Experts of a small language model.
Training: a variant of Muon for the experts, 1042M tokens, 11258 steps.
Below are experts of layer 5 (counted from 0) of a mixture-of-experts language model. Rows are named router (the router's row for the expert) and show model dimensions 672-767. Each number is 500 + 40 x the weight over its row's rms, rounded and kept within 0 to 999. Numbers have three digits each.
After each expert's rows: a language model's description of what the expert responds to; "mostly gets" lists some tokens that are sent to it at least half of the time. This comes from a sample of Wikipedia text that the model never trained on.

# expert 17
router:422500497478480505461485467582486444519566453532534495489505495480415437451502490510490486423457521548432485511451522550524521460518560517497422535480531479474505444547529558478469478476504454503505471386531564511500410541458475570557541491495530587499466474499537490506477513536519460461
It responds to: Clause openers, capital letters. Subordinators and demonstratives opening clauses, such as where, when, which, this, plus single capital-letter word starts like T, C, V.
mostly gets: " T", " This", " this", " where", " t", " V"

# expert 31
router:508498559525497469565505433562588506514545511503505485467495513484499543584489586549491593503580483491435508476437502484525483498513523432477442551571490568498522427433469467504481506467500450530504481471542439490556500438488509530471432467429486507497528532550492515521501535529447456455
It responds to: Possessive pronouns. Possessive pronouns his, her, its, their, my before nouns like education or degree, plus dashes and signs in numbers.
mostly gets: " its", " his", " her", " their", " My", " His"

# expert 42
router:487494457446499545529540447527559440471444490582437474545543504464579465513565451357473487476517553501433533509376466497467480484506465452547510486552535529486463510456511538549540567535521495506495542460491466493543534523447531538508497518496541445481499472533479461460499532507526518493
It responds to: Open parens, lowercase starts. Opening parentheses before years or notes, slashes as in 98/100, and lowercase word-start pieces like p, l, ext.
mostly gets: " (", " g", " t", " h", " w", " l"

# expert 0
router:448561530496489585566479521545529536440512548547555480494457507567497467512542491469449476484472517515505473441530495504568518412431536507527485446461467546484548463430421543515453556493520442444486490493563549490436430523483486559507541469541510526489493500525487529549452458507475459526
It responds to: Capital-letter name starts. Single capital letters opening proper names, acronyms or chemistry atoms, as in B(ones), G(ibbs), R(D), plus some motion verbs like went, turns.
mostly gets: " S", " B", " H", "Pr", "S", "Sp"

# expert 36
router:510486511557512537462560488523458474546460583484485517488468524509500526516493533551511512504492495502472423467454537575526504496510519403494459507481512486446455555523522522527544515534514495490505487445565545457436468524495435464533539487512515426414489485542472518464440520472515475543
It responds to: The word "as", auxiliaries. The conjunction "as" and auxiliaries has, had, have, plus short mid-word pieces like ad, ar in foreign names.
mostly gets: " has", " have", " As", " having", " had", " Ma"

# expert 14
router:477502517538461507521499519459534496506487475454423557406561533407544479467565425441511543541519554590513521500534437591493440517444536469489531446472551448525495496489500436454431455493518458485451570460471505567519542532410505554425543500503483512547452443514500527465497466506512516476
It responds to: f-pieces and table headers. Word-initial f pieces like f-oster, f-itted, ref, def, pipes after Year in table headers, and nationality adjectives like Indian, Chinese.
mostly gets: " f", "-f", "af", " int", " ref", " def"

# expert 24
router:514570506518502482460507498584553501530488564513480502527537449468418467495519522453489473511425567444520501493582511509486494462506479457490485502469473509532530521440580487567467443461504495523529500491535479504456497499476519496481488483570448485482482506498495449491463495511563495565
It responds to: List bullet hyphens. Hyphens opening bulleted list lines after a line break, as in film or people lists, plus in-word hyphens like renter-occupied.
mostly gets: "-", " inter", "Track", " spent", " body", " rang"

# expert 32
router:573475530547466461501420484457509547530499532498472462517519494503501500515546528508557516549474533471454598501439488496455552471496542449481461451566456580489560480514490542529510491519529448465511434527508520491484440419486501512476543426540540526507443488447447487462451482534452474423
It responds to: Railways and streets. Transport and place-name words such as Line, station, Road, Street, railway, tram, especially in railway-station articles.
mostly gets: " Line", " line", " Road", " railway", " Railway", " Street"

# expert 20
router:505451519512535444550483504443493531563540477483558511470521534556562459576493438557491493559461492391506461457495388495530503493481517476457476484465479496484507467454488517495464522482423502420481401513494493458477549484514530509460492503440521449472542491484507543574509476509466484434
It responds to: Chemistry terms and prepositions. Chemistry and biology word pieces like organ, ph, acid, enzym, reaction, plus function words of, was, to, by, with.
mostly gets: " ph", " organ", " drug", " Organ", " Ph", "Ph"

# expert 54
router:483466466519505510493506521446585445516453478460539461584465502466483456545540510552540507514478547498462490541522482487480580497504469515508430527519513492519504561544494524469501456489466512496549410506511457476547603522471541524528505472556556534487491467506524442483494509518451471538
It responds to: Commas and word starts. Commas ending clauses before which, but, he, and lowercase word-start pieces such as g, st, dec, or(igins), spe(aks).
mostly gets: " g", " st", " gu", " dec", " sk", " tra"

# expert 29
router:492431500519493468592574491536531506500434586495513489500437572519438491510528449518482452494511498482493429468436477482512533485497522509478556461547468523552471521577514531547520448519554526482451482487506501492532457476553492553496475473498485488579463458522517472529482551450532473533
It responds to: Coordinating conjunctions. Coordinators joining list items or clauses, such as and, or, but, plus capital-letter fragments like O and abbreviations like AR.
mostly gets: " O", " o", "O", " or", " and", " And"

# expert 3
router:498440512562472515441506579442404561515449509537470474432575583519430491519510437477495494509512504493544487529474421514557543492479530525476585395534510491495539452508489562532520478526564521465548397440450531490442566467531465456482525498538553493483513505504590550528515442505508561491
It responds to: Coordinating conjunctions, commas. Mostly and, or, but, commas, semicolons and which joining clauses or list items; also the surname particle Van, as in Rob Van Dam.
mostly gets: "-based", " roof", " and", "};", " van", "-level"

# expert 55
router:511502457507529462497501501408480501459472518507541444532521446483509514483555429448534520612528552483553470451513450464488554487526596546532585523454437464455488438524498494530384515442496500472499528462482441467560459475535506519524578491515505449553516453504503479577472448515461519423
It responds to: Math and surname pieces. Tokens inside LaTeX math passages such as mass, functions, }$, and mid-surname pieces such as Tussaud, Hussain, Wolfson.
mostly gets: " tax", " mass", " Mass", ")$", "}$", "ruth"

# expert 61
router:497400484530475535521540557488519537553465540476561544488485500462425447516491447562501549520520482408447513498498519473542557500519497572530515424533497488470472433528460546545467553486517465507499528475540473523549452518484512522481462544461550561520518490468543507507507512422556520530
It responds to: Country codes, acronyms. Uppercase abbreviations and country codes such as US, UK, USA, FRG, CCP, ARVN, often in tennis draws or political tables.
mostly gets: " US", " USA", "″W", " UK", "SA", "TA"

# expert 60
router:564428520494493492568558510603504474504488490519464437502451441533548455451483470511520501539490591499487426488527520560496527438459547534467463474528443461580559415545509524511542491497548458430539482562498574489501455434568521524517485472524555482560453509509513426559376483514441438529
It responds to: Infinitive "to", G/R capitals. The word "to" before verbs or in titles like Never Too Late, plus capital G, R, On starting names, e.g. Gobiobotia.
mostly gets: " G", "On", " To", " On", " help", "-to"

# expert 41
router:480542540497498500471554511469485508499459564491442517541532458494559452531496474533418514564491522507495471422500575449508481500503507482526499493474466497511536483518467512524516511454472564441480487511533471546453512469523506486623485484520452487452531533517502535478472468468421565518
It responds to: Coordinates and taxonomy. Decimal digits in map coordinates, No in registration numbers, Latin endings like -us, -idae, plus function words like from, without.
mostly gets: " No", "″N", " no", " without", "°N", "idae"

# expert 40
router:558439532432545471552507474501523465471531547514491511505543487405537526535464474556565430420480504573483468534533591554569547542505498538485505504521568551506508503570523484480515492468524529529500485500568446506472508466469490497467516486497510497481553427452512535521578564513542518486
It responds to: Census stats and intensifiers. Numbers and words in census demographics passages, such as racial makeup figures, plus quote marks and adverbs like not, very, just, never.
mostly gets: " \"", " just", " very", " '", " (\"", " not"

# expert 53
router:484494524435430483486477485527595421519544460527415532472581543516510503494466498555437453472490431538426526533540509512507562439512483538421544488478513515563527444524430518481499545519528503523478466514486505475540507514541566501514512446501515531574535466510535529483440535498480482487
It responds to: Verbs, adverbs, first names. Auxiliaries and frequency adverbs like was, been, often, usually, still, plus endings of first names in cast and player lists.
mostly gets: " often", " been", " Robert", " still", " than", " generally"

# expert 2
router:543434518502480488524489543490501460522444460484459494529553554458534474553480586559527484455529480443435522592531480512457555458441507487486469490538505559479506489488448588549525522424495522510530486516508521437504504438517490537507518495534551488497461504514511539486482440545469458501
It responds to: Headings, dates, table cells. Section-heading words and closing equals signs like History, See, List, digits inside dates, and table pipes in results tables.
mostly gets: "See", " ===\n\n", "===\n\n", " north", "History", " Majority"

# expert 16
router:449525553542457491549434508496481506517478456521559467533434494526526541463602454520458516522496491522484476524561498486539499437526451503473505516512544549516550502455479525451461533533545579543485635399456480511593555525549497509513468509438489568451463522487544494558483498549500461481
It responds to: Commas and LaTeX. Commas inside large numbers or after words, backslashes in LaTeX math, and mid-word pieces, as in 95,605, program, and $\.
mostly gets: "\\", "',", " \\", " st", " $\\", " rec"

# expert 39
router:502522508529467493520496485520540527440543486462535504443514511518513544474560481522469440540577489549411429474492454500464507401457458535495522469534489423553556496502482526511440473499536480480441498568519511471405525550472573527514485546486527450494517519442454535452534487496490400509
It responds to: Person descriptors and positions. Nouns and names describing people, such as footballer, politician, American, Chris, Bob; also infobox player positions like Forward, Goalkeeper.
mostly gets: " footballer", " politician", "American", " Carlos", " Chris", "fielder"

# expert 22
router:529524510521571548541568479498443525475505470540535484484469523495502426490521469533518492458506512519533486578479508494526510491531531487525474484536517536529542546495507563491516518488525520524470503493453493532483555580542476479476568513552425535513528534523541441466478559413524479508
It responds to: The after prepositions. The article the after prepositions like of, in, at, on, as in at the Northern end or on the chart.
mostly gets: " the", " cl", "The", " s", "the", "-n"

# expert 26
router:580552507534477443596495516463489570498455526453589489476548522523516505529500456471529462456546491454564530524496470496480533463470534492464513456519532504579508568467522546507527544462515468494506478584512585524544546524491476534526482509543459482452531502515507461495553467515582514473
It responds to: Person subjects in biographies. He, she, was, and the final piece of a surname starting a biography sentence, e.g. Matong-o, Clark-e, Irvine was.
mostly gets: "-R", " she", " He", " She", "@", " he"

# expert 58
router:486571486528529478489462501551593474536509496503460529494493488513486519451503424537500510601468511454459488525548431538487492593547508557497492466512436498543489527518433532479557548495514509484435530452476466519391542487451510495508508509494508486468467548449567478556463447523501518538
It responds to: Such as examples. The word such, especially in ", such as" after a comma, plus the, in and of at clause starts.
mostly gets: " such", " ent", " cur", " due", " vs", " ev"

# expert 1
router:556454523508501570487494555562526491516445453522536506456549503492501448542513474476441488543522536498551492530500484491580417533450499482491475476507532485453450516566403543472494477500392560488503488556557414494546466477453502504493478510505548503531539500531486430475536537583515465591
It responds to: Article an, plural endings. The article an and word-final endings such as -s, -ers, -ations, -es, mostly mid-sentence, e.g. Brewers, examinations, Bacsinszky.
mostly gets: " an", "(s", " An", " Notes", "bles", "An"

# expert 47
router:567565542485459496520473471515510507518568515404548519425548504524468538519522465453524511495546553575494538505561479518493487524515504485526524484500484496529513502570515514452487487424475536511505512454537577524447480467397440541487551487534559457513527460463495468529529451415498510503
It responds to: Taxonomy name starts. First pieces of Latin names in classification boxes after Kingdom:, Order:, Clade:, such as P, S, Sper; also P, Paul, ISBN.
mostly gets: " P", "-P", " Paul", " p", " Animalia", " ISBN"

# expert 35
router:461463505512487519536493498565569456517484524535547484492529522520485494572487512514464510509479491503474471490408555539560513499495508544532505460506455518468483462442552536531566561536521502436449418461529511492565493530467511496491448489521507483476542489531495525493498494483533457509
It responds to: Preposition at. The preposition at in time and place phrases, such as at the end, plus first pieces of names after the, like South, Tan.
mostly gets: " at", " At", " n", " near", " ag", " att"

# expert 8
router:517519529496506497485560440539451492552573463455534479480481494459485491483555542475499518437462502473433440500461476493525469481408577536507522506455544495509525470486503482586439564508491530553497487504444516482484513507541551457398494557444516460537465464534566504535560487471461529468
It responds to: Section headings and conjunctions. Words opening == headings such as Career, Reception, Plot, History, plus and, commas, parentheses and dashes in lists.
mostly gets: "See", "seud", "Early", "Biography", "History", "Reception"

# expert 10
router:506436502481476545562562470501506534439536515493516556475391514469517465527434486486506466536526488580513565504516522509491581532557451564485472503542527527533467533519518535459604517544527441437479494472542496461425493454448492529548469502516507518521482575554485490489492484449535460513
It responds to: Measurement units. Unit tokens after numbers, such as km, ft, mi, sq, %, °N, meters, plus sentence-opening He, The, the and was.
mostly gets: " km", "%", "°N", " mi", " sq", "°W"

# expert 33
router:479501500412512527495453500470480549554441484488486478529533539441528546486468491544546508536536484500608507504417420480492578501448537511454532445472516448499508484475506492461538508504540522500468518460511469548563495503467521551457560510518493491511506467434475490504501491545428543485
It responds to: Colons and adjective modifiers. Colons after infobox field names (Number:, Time zone:) and modifiers after articles (local, various, traditional); also h-pieces in names like Mah(rez).
mostly gets: " local", " various", "ah", " civil", "-h", " Men's"